From a checkpoint of a small mixture-of-experts model trained on Wikipedia.
Size: 12 layers, width 256, vocabulary 32000, 117M parameters.
Experts: 80 experts in each of 12 layers, 144 SwiGLU neurons an expert, 2 picks a token, a sigmoid router.
Below are experts of layer 8 (counted from 0) of a mixture-of-experts language model. Rows are named router (the router's row for the expert), down (a neuron's output weights, with its number) and show model dimensions 0-255. Each number is 50 + 10 x the weight over its row's rms, rounded and kept within 0 to 99.
Before each expert's rows: a language model's description of what the expert responds to. This comes from a sample of Wikipedia text that the model never trained on.

# expert 13
What it handles: Regional geography terms. Direction and area words like southern, northern, western, rural, urban, plus the, United, North, in place, census and demographics text.
router:53 54 69 48 48 35 52 56 66 69 65 54 48 66 41 46 55 64 46 55 37 55 55 46 46 68 68 46 56 56 53 74 58 54 57 42 58 49 75 39 37 51 66 44 45 32 62 40 54 48 57 46 60 53 39 62 29 26 39 48 39 62 46 58 40 47 26 52 48 44 38 62 48 49 59 51 38 41 58 45 39 56 56 46 54 34 35 56 36 49 49 65 48 51 57 51 49 44 53 53 40 46 55 43 53 62 39 61 54 42 43 57 49 43 71 41 36 34 43 36 49 36 48 40 53 38 61 36 53 32 53 59 49 37 54 45 54 45 37 46 59 57 48 56 53 60 44 58 41 50 42 69 41 58 51 55 46 36 51 56 59 52 33 57 55 48 47 55 74 61 76 66 45 37 48 58 52 60 57 53 41 49 65 50 61 34 44 41 47 56 57 54 44 50 43 44 38 40 46 61 67 62 48 43 55 46 45 55 53 47 38 35 65 58 35 33 60 42 50 55 48 72 38 52 49 41 77 49 19 64 59 42 65 62 55 52 50 51 41 30 45 48 49 50 50 52 44 52 49 44 46 36 44 47 52 31
down0:58 59 65 46 61 44 37 51 56 56 44 50 55 51 38 65 68 56 50 47 34 51 54 59 57 48 50 34 50 67 56 62 50 43 40 65 56 51 56 53 56 45 54 38 51 54 56 36 50 67 51 49 44 60 49 49 52 45 39 78 52 44 33 21 32 46 63 50 53 54 53 43 68 71 33 68 46 56 47 59 36 45 52 66 43 32 72 51 52 52 63 46 52 64 52 33 57 58 69 71 52 58 61 52 64 65 58 56 59 50 64 57 49 66 44 33 60 51 48 52 59 47 39 25 60 49 41 43 44 53 54 51 51 45 63 56 56 47 48 48 54 64 46 64 52 72 55 52 53 37 52 50 34 35 32 49 60 55 57 56 65 37 55 58 59 44 55 38 56 39 59 54 64 32 57 43 52 52 53 45 43 54 54 41 56 46 60 49 42 58 62 52 45 61 75 54 57 50 42 53 36 42 64 52 53 45 49 43 51 26 53 45 61 52 61 54 42 55 45 61 42 52 38 47 30 51 48 58 33 60 75 66 34 45 50 50 57 47 49 38 57 49 54 36 61 35 55 57 31 62 29 46 61 46 50 48
down1:43 44 42 53 56 23 51 59 48 52 31 47 54 41 56 61 62 70 63 47 58 58 51 47 47 39 52 27 43 60 39 74 42 61 54 58 47 59 55 43 57 52 60 53 43 42 36 64 57 68 39 51 37 49 54 43 68 52 28 62 44 40 48 47 51 37 59 64 49 47 55 59 49 64 45 54 52 30 63 38 39 47 68 39 66 64 57 44 39 50 53 47 65 58 35 53 70 50 60 50 46 48 60 43 46 54 47 44 58 54 51 56 43 52 46 44 62 57 56 43 51 48 64 51 32 57 57 32 58 37 55 51 52 75 54 51 62 59 59 44 51 64 39 61 61 58 41 47 50 41 55 50 49 49 47 44 49 45 59 47 48 55 37 61 53 53 53 51 25 44 46 46 65 65 62 55 50 43 42 37 58 52 51 65 59 49 38 49 58 32 69 43 58 36 58 51 31 54 49 66 38 38 51 64 36 48 56 65 45 54 58 40 55 49 39 47 44 46 53 57 62 48 53 49 28 61 59 59 52 49 68 55 49 37 38 62 52 74 54 54 30 62 65 37 42 56 35 64 53 66 49 67 58 74 61 39
down2:48 34 44 54 71 67 54 44 48 51 52 63 52 61 57 52 50 50 49 34 47 29 46 29 56 65 49 44 60 60 55 56 43 43 48 50 54 38 68 40 40 59 63 27 49 62 58 50 39 46 61 48 65 63 60 47 61 45 53 54 59 53 42 56 39 26 63 33 55 64 50 39 34 40 59 37 45 50 65 48 46 44 47 49 35 39 51 61 25 57 37 44 58 66 53 40 55 50 65 51 57 32 49 62 54 55 41 43 48 51 55 54 59 46 49 33 46 58 47 47 48 58 50 55 54 39 57 32 36 59 48 60 54 47 60 40 59 52 40 50 62 59 33 43 52 47 49 81 52 53 48 70 51 55 60 59 30 45 32 53 65 48 52 62 69 54 41 30 61 51 53 55 53 39 60 51 39 50 40 73 50 48 55 44 56 48 51 65 46 56 56 42 43 48 54 49 47 58 29 60 56 40 40 53 23 48 39 46 22 56 50 36 44 63 40 47 63 50 44 56 63 47 27 47 53 38 51 45 59 59 48 42 52 51 47 41 67 56 56 54 62 56 55 43 41 39 45 42 40 33 36 61 43 62 45 70
down3:48 49 45 51 54 57 48 48 50 43 48 38 58 48 55 49 50 32 55 46 37 55 58 53 66 44 56 65 69 58 59 42 52 51 51 56 40 44 64 39 58 42 54 69 66 75 56 43 43 47 64 44 43 45 45 49 46 46 60 34 42 52 47 48 43 58 39 47 64 55 54 58 51 63 57 50 38 73 61 57 49 65 42 48 59 47 46 57 47 57 31 44 42 34 42 53 32 54 49 50 43 47 27 61 62 37 31 51 51 50 42 47 43 52 63 69 43 64 64 55 55 42 62 59 55 55 46 61 58 64 75 44 53 48 50 48 53 55 47 46 44 45 76 57 43 48 49 37 35 37 37 45 54 56 49 38 57 60 36 47 62 44 60 62 60 48 69 47 44 52 49 55 61 64 34 55 41 54 56 64 60 43 38 40 34 59 55 67 67 62 56 64 74 53 51 54 46 46 54 68 33 36 48 60 60 59 59 35 57 53 43 34 52 48 42 41 37 37 39 41 69 38 59 42 42 51 62 38 43 37 63 51 59 42 68 60 46 44 40 67 49 44 43 61 46 59 64 61 59 46 43 79 58 31 60 43
down4:51 60 31 49 48 62 58 33 54 58 61 34 51 69 50 57 50 51 50 44 63 38 62 61 49 62 51 46 47 30 24 62 47 71 32 43 38 49 66 47 63 44 51 40 39 32 44 53 41 57 51 51 53 52 39 45 52 39 36 40 52 42 47 45 58 52 52 63 53 51 50 77 63 55 38 50 61 26 46 53 50 55 49 59 39 57 52 31 76 63 47 47 44 27 64 52 53 42 56 61 45 33 57 60 54 42 33 37 53 53 70 53 40 55 35 57 49 41 48 50 44 57 62 39 50 50 63 56 65 58 64 37 54 49 46 38 45 40 39 63 56 63 54 58 41 49 45 47 48 36 60 62 54 42 61 55 44 40 49 59 52 40 56 49 31 41 51 64 49 52 60 58 53 42 56 39 42 36 48 44 58 39 60 62 66 55 69 51 61 49 51 33 54 48 38 46 37 50 60 71 59 39 61 29 57 61 38 37 59 48 54 60 36 44 53 48 54 49 53 58 53 44 46 59 54 67 60 52 30 49 50 68 44 37 33 63 48 50 27 50 50 62 54 38 68 41 55 59 62 46 44 36 47 44 48 52
down5:71 40 46 45 44 00 48 47 48 50 57 65 59 55 53 59 43 62 56 57 56 41 31 58 54 53 67 51 51 33 46 47 40 54 55 45 70 53 54 50 51 73 42 45 29 59 65 27 48 53 56 49 48 53 40 56 56 68 50 42 44 55 42 52 32 36 58 45 58 63 62 56 56 51 56 53 55 40 51 58 58 40 36 57 46 52 58 41 54 62 58 45 49 64 47 53 52 47 40 56 40 67 44 43 60 36 57 48 39 40 50 39 46 63 49 47 62 51 42 53 60 55 65 50 39 62 41 40 69 57 41 49 52 57 67 50 49 66 67 46 48 57 46 62 46 36 47 41 50 36 53 55 50 45 53 30 39 63 51 52 51 50 62 57 39 64 42 42 61 26 46 43 64 59 55 53 52 46 38 47 39 65 41 53 55 59 47 44 52 48 40 37 50 44 64 60 69 54 53 53 59 69 64 50 35 51 48 49 52 60 63 58 73 50 64 41 60 50 37 37 64 52 69 56 55 43 45 43 49 48 51 46 35 57 39 65 51 56 41 72 59 53 62 52 35 52 45 46 39 68 48 47 57 44 44 54
down6:45 65 25 43 41 66 57 63 62 48 42 41 65 51 60 64 53 29 51 66 55 40 62 48 71 51 57 73 48 51 59 71 58 58 66 48 62 58 50 36 36 56 55 50 70 64 55 35 57 44 38 51 47 52 36 47 51 59 58 53 40 55 41 50 40 53 39 38 56 57 39 48 47 48 69 42 49 54 60 59 50 52 51 36 59 49 43 49 60 47 67 47 63 65 58 44 54 58 41 62 37 42 47 64 55 52 50 51 36 53 67 40 49 54 38 48 45 58 41 47 53 50 70 61 48 39 74 48 43 68 48 66 58 59 54 49 43 36 51 44 41 53 51 57 59 63 55 47 42 64 60 45 57 49 64 56 51 60 65 47 33 60 49 51 35 49 49 56 57 60 47 48 54 60 32 62 51 45 63 69 50 31 58 49 59 42 58 34 42 53 44 48 42 65 40 50 64 54 61 52 46 57 62 34 40 46 47 69 55 43 51 50 54 61 50 76 59 39 41 46 45 35 45 52 68 40 28 55 41 51 29 81 50 42 37 51 43 59 70 63 51 49 55 43 43 59 65 61 49 56 53 61 53 49 46 48
down7:42 31 57 43 62 58 48 53 63 52 59 62 35 42 45 58 41 51 68 26 36 30 37 41 51 56 52 60 52 55 56 72 46 57 49 31 43 46 63 64 50 47 73 41 52 43 52 46 69 55 58 50 59 58 60 30 48 49 47 62 52 81 38 43 58 36 43 50 58 40 55 66 41 34 43 50 47 34 48 54 47 54 62 49 45 46 44 48 37 36 43 46 59 65 57 30 55 60 50 63 58 43 52 61 34 50 58 57 51 38 50 38 49 39 56 52 40 51 40 26 37 46 50 45 52 42 60 53 58 56 64 59 46 45 55 56 32 66 46 43 41 51 42 47 51 45 65 34 59 32 54 41 46 43 35 63 30 32 49 46 54 59 54 54 47 62 52 49 61 41 43 57 53 49 33 45 49 48 41 44 47 58 43 50 55 42 58 61 39 60 61 56 55 76 31 35 41 58 36 65 59 43 68 55 33 37 54 50 49 44 39 57 61 40 33 47 56 53 43 48 53 54 61 67 46 55 49 52 35 66 53 38 54 53 35 45 48 46 52 37 45 46 52 49 67 38 58 49 31 61 63 40 55 40 42 59
down8:41 49 54 73 43 50 53 42 35 49 54 51 29 48 61 50 51 50 36 62 48 48 70 54 41 50 58 40 37 45 42 63 52 44 43 47 62 58 55 68 42 55 43 28 49 51 35 67 50 57 46 22 52 45 33 59 51 47 49 46 52 61 23 47 59 52 54 65 57 41 56 60 44 27 46 63 68 64 49 44 39 57 35 46 50 34 39 41 51 43 48 49 52 55 52 56 44 42 48 60 45 65 47 69 42 63 53 30 52 55 64 36 49 52 53 60 40 65 71 49 34 57 68 49 45 39 51 57 45 52 48 51 52 38 61 50 48 62 58 47 59 57 48 49 23 43 42 53 46 56 50 42 69 36 50 35 52 59 46 48 55 57 52 13 45 34 47 51 41 51 34 41 39 66 49 46 56 58 54 69 60 55 47 60 39 43 50 57 57 47 46 33 50 49 55 58 57 49 72 34 49 44 50 38 58 54 46 25 44 41 45 57 51 57 50 58 62 50 49 56 51 53 53 65 63 37 63 60 36 54 71 48 67 59 55 61 37 46 46 53 53 39 44 51 45 32 58 56 52 40 55 41 49 66 63 46
down9:63 53 65 57 48 66 40 38 61 24 46 65 48 54 74 44 58 41 41 63 59 57 53 33 32 50 51 42 49 46 40 44 64 38 45 43 53 49 52 65 59 54 53 58 26 56 59 54 47 57 53 40 48 43 52 47 46 44 54 51 48 41 48 34 40 64 29 56 27 32 54 58 50 69 45 53 57 50 70 68 55 59 40 60 51 46 41 55 68 45 52 52 48 40 59 31 53 37 54 33 40 45 37 50 56 53 47 54 57 26 52 57 45 74 56 49 50 46 50 51 49 31 51 50 47 58 68 47 47 40 68 45 37 62 50 41 51 40 61 64 59 42 50 50 47 52 61 53 67 45 56 46 45 57 52 49 46 62 59 45 49 44 32 53 62 55 21 70 58 46 58 48 61 54 53 49 24 56 45 57 49 52 56 49 55 56 41 47 62 39 54 40 36 58 44 52 59 44 53 50 73 53 38 62 55 36 59 49 59 55 56 45 54 53 53 41 64 49 56 52 55 45 60 38 53 39 42 34 46 34 63 30 43 56 58 39 53 52 61 58 61 54 69 48 55 50 38 15 36 48 50 51 48 37 64 51
down10:57 61 53 55 50 44 50 51 38 25 58 61 47 46 42 56 28 48 44 38 65 51 63 41 46 64 58 50 39 42 49 56 36 50 67 36 32 34 62 25 40 54 62 52 29 61 56 54 62 41 67 41 49 43 52 53 46 61 45 53 52 60 35 32 54 28 29 51 73 57 33 56 31 55 59 40 45 61 48 66 44 56 54 58 48 65 47 57 44 49 48 38 40 51 51 35 61 68 46 40 44 38 46 55 49 67 46 46 52 54 63 42 38 50 42 63 23 49 48 59 70 53 49 59 57 66 44 38 47 50 58 46 56 44 50 28 50 33 55 42 58 66 62 52 55 68 37 50 36 60 54 49 39 51 44 55 44 52 57 66 45 52 63 52 57 68 56 68 51 43 39 52 39 47 43 46 51 58 55 59 51 35 52 51 56 43 42 56 56 58 47 38 45 63 62 46 60 64 37 46 57 36 56 44 50 43 60 44 69 63 63 52 49 54 33 59 42 54 37 30 49 40 56 58 74 47 40 60 46 59 48 48 55 48 45 45 47 37 47 51 60 65 69 39 48 53 48 27 48 60 54 56 58 50 62 55
down11:35 41 45 37 53 44 51 55 47 62 58 47 41 61 36 29 61 61 61 64 54 40 53 39 54 62 51 36 33 33 27 47 58 53 58 28 41 34 32 44 65 52 62 59 27 53 63 48 23 55 53 38 51 57 63 63 62 54 45 56 48 38 54 57 58 47 51 38 40 40 34 52 63 36 61 62 53 66 65 48 45 46 59 48 38 56 47 45 68 54 51 40 51 66 36 50 47 43 53 54 50 58 41 52 53 56 35 48 53 48 51 49 49 63 56 55 46 44 42 36 42 51 44 49 53 55 56 44 53 63 52 46 35 54 63 54 45 36 63 59 48 48 33 33 44 53 43 39 54 37 47 44 36 66 52 51 35 56 59 38 55 41 32 34 58 45 63 50 45 57 63 55 43 32 56 47 59 34 52 49 28 50 48 46 45 58 53 68 56 40 54 40 50 40 63 28 42 33 55 36 49 49 36 58 49 54 49 44 57 57 45 40 41 62 66 57 29 66 43 59 48 56 58 41 61 48 48 43 48 37 45 58 55 39 38 41 46 49 80 60 40 40 61 54 51 44 54 45 62 50 63 40 48 35 30 67
down12:60 53 33 55 37 30 65 54 43 49 52 57 54 37 52 54 41 43 48 46 53 32 52 56 52 55 50 55 54 47 66 38 39 62 44 60 50 43 60 45 38 48 51 53 49 57 72 54 54 33 46 56 32 52 67 41 42 42 39 50 61 47 61 52 64 49 64 49 44 51 65 50 36 51 43 53 44 53 45 55 30 57 54 48 42 51 41 44 58 45 62 57 65 47 57 50 36 41 46 46 88 58 61 44 59 67 53 51 30 41 35 43 42 59 45 66 52 47 58 50 46 53 66 40 39 45 57 50 39 38 49 41 57 52 56 58 52 44 70 67 49 44 40 29 41 36 53 42 39 57 57 46 66 48 54 51 43 42 41 56 35 51 50 44 51 61 54 69 61 64 47 44 67 39 72 44 35 49 55 63 45 33 65 56 51 43 46 40 53 51 55 54 52 40 52 46 38 51 49 71 46 22 59 47 45 60 48 35 62 52 48 56 51 64 39 44 40 71 48 54 49 33 56 32 56 67 53 62 60 66 47 25 58 68 34 50 41 29 57 49 46 53 37 45 64 33 60 56 46 47 54 42 39 43 55 64
down13:36 57 68 43 55 51 61 65 43 57 49 48 43 43 42 57 46 43 71 37 47 39 47 57 60 46 56 41 43 38 48 60 63 50 41 44 55 42 42 44 70 72 39 59 51 50 28 53 57 45 57 50 72 74 42 49 45 52 60 47 40 47 49 41 39 59 49 52 51 50 52 31 40 49 55 23 60 45 27 39 40 65 59 30 46 49 45 45 60 42 47 52 47 57 55 59 56 40 59 23 48 48 32 54 65 42 41 36 44 39 48 47 41 31 53 42 60 49 43 50 42 61 63 51 54 62 57 51 44 52 52 60 49 47 48 40 48 47 49 45 41 38 45 62 40 41 76 56 39 40 49 55 50 46 49 48 47 64 59 38 50 42 50 58 39 36 35 60 44 53 29 45 29 58 38 46 55 40 47 61 46 49 55 49 41 43 58 41 48 52 65 50 57 68 45 48 63 46 66 50 48 64 66 57 48 42 51 53 39 48 49 34 35 49 41 52 65 38 48 54 33 37 48 32 56 51 56 60 47 74 52 60 46 48 89 58 47 47 39 42 63 40 72 55 41 48 49 47 43 47 43 41 45 65 29 57
down14:56 58 50 31 51 76 46 43 58 31 61 58 46 60 58 43 37 54 31 50 41 61 64 54 42 39 43 43 62 50 54 45 61 41 52 58 62 62 46 41 66 55 69 50 46 45 55 57 35 39 40 46 68 42 63 67 41 44 47 62 52 48 58 22 59 45 42 59 58 28 48 28 48 45 59 60 38 57 50 53 49 47 61 46 58 32 43 35 67 55 56 46 59 47 45 30 45 57 44 55 54 53 57 51 36 47 42 57 47 38 75 46 49 52 70 60 56 62 55 54 53 56 35 55 43 37 33 42 42 47 44 48 33 56 71 55 74 66 52 45 45 45 60 48 49 55 55 38 46 47 58 38 34 70 50 49 37 53 42 33 43 51 46 52 50 62 28 48 54 50 48 48 49 43 58 49 50 58 68 55 40 58 58 38 45 36 41 49 42 48 43 40 44 51 43 58 56 58 53 68 57 45 53 60 57 44 43 49 56 68 40 56 55 36 58 59 50 33 70 55 41 43 65 54 62 27 40 50 55 54 41 42 34 58 43 64 52 61 41 48 50 43 18 57 43 63 51 55 50 46 41 61 39 61 49 41
down15:53 54 53 45 45 44 58 59 36 56 66 55 51 55 51 60 55 37 50 42 35 36 43 42 41 56 44 48 43 22 30 58 41 50 43 53 61 49 35 43 39 40 41 54 64 43 50 40 51 55 43 47 44 73 31 53 46 55 58 34 74 25 42 49 60 58 40 48 47 47 51 50 56 44 51 63 37 49 42 58 53 38 62 41 43 45 55 65 51 63 46 44 63 49 62 40 52 48 50 41 57 49 61 62 47 63 55 52 57 56 31 70 61 48 66 58 37 63 46 56 54 46 35 54 55 55 47 54 63 59 43 54 37 57 40 47 71 47 49 54 70 62 45 42 52 52 35 50 40 38 62 44 51 45 64 57 61 38 57 70 57 47 39 51 46 58 54 51 48 47 55 50 41 62 40 40 48 66 59 33 31 56 57 46 40 75 53 58 53 41 53 50 70 56 39 43 57 43 49 50 54 44 87 48 52 36 53 46 63 48 65 72 67 46 29 50 69 60 44 50 38 46 23 55 47 32 54 52 39 50 45 33 54 48 51 52 45 54 42 38 51 34 46 40 52 48 41 53 68 44 59 47 59 49 65 56
down16:48 62 42 42 52 60 52 55 44 41 34 43 40 60 27 52 43 37 47 68 56 55 39 43 57 53 50 57 59 50 60 37 56 55 57 30 53 42 48 48 34 55 66 63 52 51 55 57 45 47 66 63 43 67 49 58 33 36 24 58 33 61 45 61 60 67 47 44 56 53 49 44 55 50 60 42 42 50 49 55 54 58 48 52 67 42 36 48 45 59 49 42 49 46 61 53 50 39 50 60 48 43 46 55 49 55 29 55 31 56 59 56 49 38 37 37 44 60 43 44 46 39 65 40 44 47 61 46 43 39 50 32 38 65 66 48 49 60 43 59 57 35 41 54 54 44 57 52 46 29 39 43 53 39 59 62 43 60 66 51 52 38 57 51 43 61 66 44 50 55 57 57 50 48 49 51 40 43 37 42 44 48 45 42 50 59 31 42 60 55 35 56 51 32 36 64 53 33 68 70 49 58 60 42 58 39 37 46 60 42 24 42 51 51 56 52 32 43 57 43 34 29 70 48 74 55 54 42 38 53 35 32 40 38 64 37 59 44 50 58 28 29 48 47 36 38 62 36 42 56 49 45 36 40 42 49
down17:45 61 42 52 38 58 41 68 45 68 67 53 57 50 57 66 61 33 47 49 59 26 55 50 57 39 41 46 47 40 55 45 44 59 50 44 53 38 57 48 64 59 45 47 52 53 42 26 61 67 48 54 49 42 49 50 32 42 66 62 59 58 32 49 51 62 48 56 23 55 63 58 29 51 69 49 51 47 54 37 59 46 41 33 61 57 48 57 41 60 54 38 18 59 43 46 53 53 48 55 56 50 56 69 65 50 25 43 66 55 48 68 59 53 52 56 45 57 58 51 62 50 66 47 50 45 28 50 41 49 44 50 40 56 45 55 49 49 48 44 34 59 59 39 57 46 42 51 33 58 48 49 42 49 41 55 47 52 37 56 37 65 57 46 70 64 52 37 32 52 45 34 59 49 43 32 53 47 47 68 51 59 56 44 51 29 48 53 55 39 67 58 46 44 62 40 57 49 54 34 51 59 54 46 54 59 60 51 64 59 47 40 40 56 48 57 57 63 41 49 54 39 50 30 43 62 49 31 55 46 42 56 53 56 39 55 41 39 52 47 53 42 57 44 37 79 50 35 27 38 50 34 43 44 59 35
down18:54 47 75 49 60 48 48 46 60 38 54 42 45 56 55 52 34 51 33 54 38 32 51 50 30 54 54 53 61 54 47 55 36 40 43 50 48 40 61 43 47 53 41 50 42 56 46 52 42 54 43 37 71 49 54 50 50 61 59 48 44 52 62 42 68 47 51 63 69 40 42 54 45 45 50 57 49 50 54 33 45 61 60 60 47 46 41 46 53 49 42 46 62 33 57 59 49 53 54 57 55 44 45 55 50 61 41 44 45 53 46 46 46 52 45 56 41 48 57 49 61 62 51 52 49 69 39 57 71 55 42 48 49 50 41 54 48 57 54 45 57 57 51 43 60 61 61 72 52 57 60 59 33 54 65 51 59 61 75 44 63 52 30 38 46 64 52 65 48 49 69 48 60 47 68 61 61 48 61 57 47 39 30 59 47 38 68 59 49 64 49 47 50 39 71 45 52 54 41 51 50 60 46 49 53 62 40 73 74 30 52 53 34 58 26 60 36 47 42 51 67 52 64 60 54 38 50 33 29 44 56 47 66 46 56 64 75 73 40 50 60 45 57 61 54 73 57 55 67 64 67 64 59 45 56 71
down19:52 50 56 47 45 32 67 42 43 49 46 65 42 62 51 62 45 65 43 55 59 37 70 34 34 47 43 70 62 34 52 57 58 34 49 48 58 69 59 63 42 57 38 54 66 44 34 60 61 48 65 49 56 33 67 60 52 43 70 45 52 46 29 45 49 53 47 73 59 33 48 40 56 56 35 54 37 48 55 47 35 57 54 49 44 38 45 48 49 52 55 55 56 42 35 72 57 66 47 49 53 56 51 63 67 50 39 45 53 52 61 51 47 36 57 50 69 35 54 46 63 56 57 38 50 48 37 50 44 46 40 49 46 43 70 45 46 49 57 51 63 62 27 59 53 58 46 53 68 37 65 42 59 52 52 52 50 62 46 48 59 37 66 53 67 39 50 50 40 41 44 55 49 53 51 48 63 61 43 41 36 47 29 53 67 48 49 38 54 71 43 66 38 39 46 68 71 38 62 64 58 61 52 58 67 53 52 49 43 42 71 51 53 64 55 38 46 51 45 45 43 31 47 42 47 55 43 49 45 70 35 42 35 34 48 42 53 36 43 56 30 56 52 52 44 45 56 56 57 48 60 46 43 37 59 49
down20:49 43 43 48 53 74 63 61 38 47 35 37 49 53 27 58 51 46 57 54 63 50 57 59 47 50 41 44 58 52 64 56 45 43 57 70 38 64 51 54 61 46 56 39 61 39 70 56 41 61 55 48 46 32 50 41 45 49 38 45 48 45 49 29 49 49 65 42 50 56 50 52 51 49 53 70 31 39 37 44 45 42 45 46 44 42 39 53 49 26 62 59 61 61 38 53 76 71 35 49 51 49 34 59 54 32 41 54 35 42 57 52 56 27 50 33 66 38 50 61 59 52 48 43 54 55 48 53 40 53 42 46 50 48 59 72 43 59 58 31 57 57 40 53 52 63 45 28 53 53 57 32 51 47 52 56 33 51 51 37 46 71 48 40 63 57 56 52 46 50 69 39 53 43 58 50 38 37 36 43 64 61 45 60 56 33 45 47 47 32 39 54 46 34 53 43 51 48 41 63 51 47 57 56 38 52 48 46 40 71 75 47 41 55 37 65 52 44 50 53 54 51 47 38 43 53 41 71 56 54 49 59 48 48 48 53 38 41 40 64 46 49 33 60 62 60 60 40 43 71 54 38 44 27 45 57
down21:48 63 33 55 69 50 42 55 51 72 60 70 57 38 43 56 65 36 57 53 58 41 54 58 61 57 48 56 55 52 44 55 55 65 51 47 41 44 52 65 50 68 63 59 58 42 64 49 73 42 40 52 58 50 32 53 46 46 60 53 51 54 65 46 46 44 60 35 52 51 60 58 49 45 35 56 55 22 39 42 32 52 71 66 65 58 46 60 57 54 48 68 30 46 36 59 55 33 50 52 60 48 47 55 49 37 48 43 51 60 59 51 59 39 40 38 60 48 64 44 54 47 39 33 41 58 47 55 68 42 32 63 38 52 32 52 52 61 49 54 61 51 42 50 67 51 61 42 40 55 49 49 50 48 61 58 52 42 58 38 47 52 50 38 42 51 58 55 61 58 55 29 44 71 49 39 53 52 55 49 33 40 55 63 59 46 65 57 65 41 43 41 63 56 44 54 42 51 56 59 58 59 55 44 76 34 37 78 52 42 53 47 52 58 43 43 73 50 60 56 53 47 59 43 55 44 37 49 52 43 56 56 49 36 47 55 59 26 59 54 41 53 56 83 61 54 68 40 50 47 39 53 43 60 45 53
down22:38 62 49 46 37 50 44 61 40 58 52 54 61 58 46 51 64 32 39 54 62 67 48 55 53 48 52 51 37 54 55 49 58 66 64 50 46 34 52 35 63 34 65 72 61 60 42 49 45 60 58 46 61 50 60 47 53 56 48 44 50 37 48 48 57 40 59 56 46 54 52 42 55 51 44 56 44 45 46 61 47 37 41 42 45 58 41 58 55 54 54 53 39 43 42 47 37 46 44 45 51 66 35 65 38 54 59 46 28 32 45 57 34 51 33 60 61 46 70 74 59 54 39 56 55 34 53 56 59 53 60 42 53 70 61 65 48 55 55 46 44 60 38 45 36 51 59 52 29 70 45 62 47 49 40 42 42 58 38 36 55 22 53 37 51 55 37 49 60 56 56 46 70 56 53 53 60 61 19 33 49 64 48 71 43 57 55 48 34 39 45 52 36 25 51 59 44 43 36 59 54 57 52 51 55 37 53 41 51 53 46 40 53 43 49 38 41 41 44 48 52 64 47 51 58 52 45 47 52 27 46 36 58 30 50 41 37 57 44 60 59 50 35 53 40 69 52 31 54 54 22 49 50 60 44 48
down23:76 40 49 39 42 40 65 67 48 53 65 55 37 37 55 41 48 54 57 57 59 59 42 59 50 48 30 66 59 56 45 56 49 61 53 46 43 60 73 39 55 53 58 57 61 51 49 60 50 31 35 36 55 56 51 55 39 51 47 44 49 44 48 54 66 56 58 45 25 49 38 43 52 27 39 36 54 45 50 66 27 67 63 36 56 59 48 43 45 42 65 48 54 44 50 48 51 34 53 58 37 62 34 49 57 37 36 60 54 35 49 33 43 48 69 41 48 67 53 42 43 56 45 51 37 40 50 61 66 40 65 47 52 56 65 50 45 54 47 40 58 56 35 57 67 58 47 45 52 52 52 43 45 44 66 40 45 41 52 55 68 49 49 55 44 57 55 51 53 44 65 28 46 61 76 51 50 51 40 29 47 47 44 62 63 48 42 55 44 44 61 49 43 56 50 49 43 51 53 42 34 52 65 47 55 46 48 61 55 56 44 41 14 50 46 67 50 41 60 44 32 67 52 55 52 63 63 50 32 50 58 58 36 57 57 52 45 38 48 37 49 42 48 35 68 50 70 42 50 51 43 45 64 34 53 39
down24:38 62 49 54 64 42 36 58 48 49 48 49 73 59 56 48 41 50 56 43 45 58 30 41 49 53 52 34 55 31 45 48 41 38 51 37 37 62 49 47 49 63 53 34 73 31 49 54 43 36 40 54 36 60 68 45 51 41 39 52 53 37 50 50 43 58 49 39 53 66 59 57 35 51 52 69 55 50 45 64 68 55 49 51 54 44 44 55 54 57 65 55 57 50 43 63 43 40 49 60 66 57 30 38 58 39 40 63 57 58 43 37 58 51 56 57 31 75 65 74 46 43 50 65 47 34 54 36 39 50 40 29 45 42 49 64 55 51 43 61 51 64 57 52 42 68 50 32 55 32 57 55 66 39 39 61 27 60 39 54 57 45 72 26 49 48 58 60 47 48 46 43 48 54 44 45 52 62 42 53 50 37 55 40 66 46 41 61 50 30 55 46 56 40 35 38 47 43 62 58 58 42 45 48 51 36 42 46 51 46 54 43 48 63 54 40 46 38 68 47 40 58 47 54 52 31 38 47 48 60 58 61 48 42 54 30 58 37 39 69 51 50 62 45 36 51 65 51 64 41 45 48 62 49 55 37
down25:36 64 56 28 35 71 55 56 58 49 38 49 57 51 47 52 53 40 35 55 46 49 39 58 62 41 56 58 43 52 65 46 65 71 65 34 53 68 53 60 52 64 47 57 59 44 74 55 43 56 25 53 60 59 44 45 28 60 57 34 54 36 51 59 36 68 49 48 50 59 37 36 46 59 47 38 49 57 47 44 33 49 41 41 39 53 71 58 49 59 44 55 34 35 57 52 35 46 58 66 50 54 50 58 55 66 50 32 42 65 26 59 61 46 55 44 54 52 62 57 62 45 29 43 55 60 54 42 50 46 34 51 44 49 55 59 42 39 58 47 38 46 39 50 39 41 62 60 65 51 43 39 56 59 53 32 54 34 40 36 54 45 50 44 38 56 44 53 58 57 60 42 52 62 56 61 40 54 53 60 47 54 44 66 52 49 43 47 60 54 67 50 39 57 46 58 35 58 40 37 39 53 65 78 45 46 30 58 61 45 46 38 43 58 52 57 44 61 42 44 54 50 53 56 56 43 53 60 64 61 43 51 58 65 67 48 44 45 66 47 63 44 29 46 51 39 50 66 63 31 41 46 39 47 48 54
down26:71 47 62 51 54 71 63 44 52 40 46 52 65 54 59 45 45 48 57 62 47 57 50 69 31 66 46 36 46 70 60 55 49 38 33 51 28 53 55 52 48 44 67 38 51 44 22 55 64 57 60 65 52 50 52 49 36 58 47 48 42 29 55 50 51 39 59 61 50 47 44 49 52 49 58 48 50 53 54 50 60 55 68 53 41 41 53 50 47 50 33 42 48 43 41 56 47 56 32 21 59 49 41 57 50 50 47 42 40 49 55 53 50 54 66 72 49 57 33 43 55 40 49 51 67 55 45 52 43 55 43 45 47 42 33 35 34 63 69 51 61 37 58 42 58 51 33 47 58 54 68 53 56 45 49 44 38 57 53 58 41 47 46 37 53 58 43 63 30 51 53 57 53 54 55 75 35 56 46 46 54 43 25 33 35 41 59 44 44 70 23 40 52 47 60 44 45 53 46 48 38 55 71 57 71 70 62 46 58 64 46 71 58 60 44 55 53 58 57 52 64 38 45 59 52 39 50 42 56 48 51 49 61 46 53 43 47 41 56 37 34 39 48 51 59 51 61 50 47 31 41 49 37 66 58 47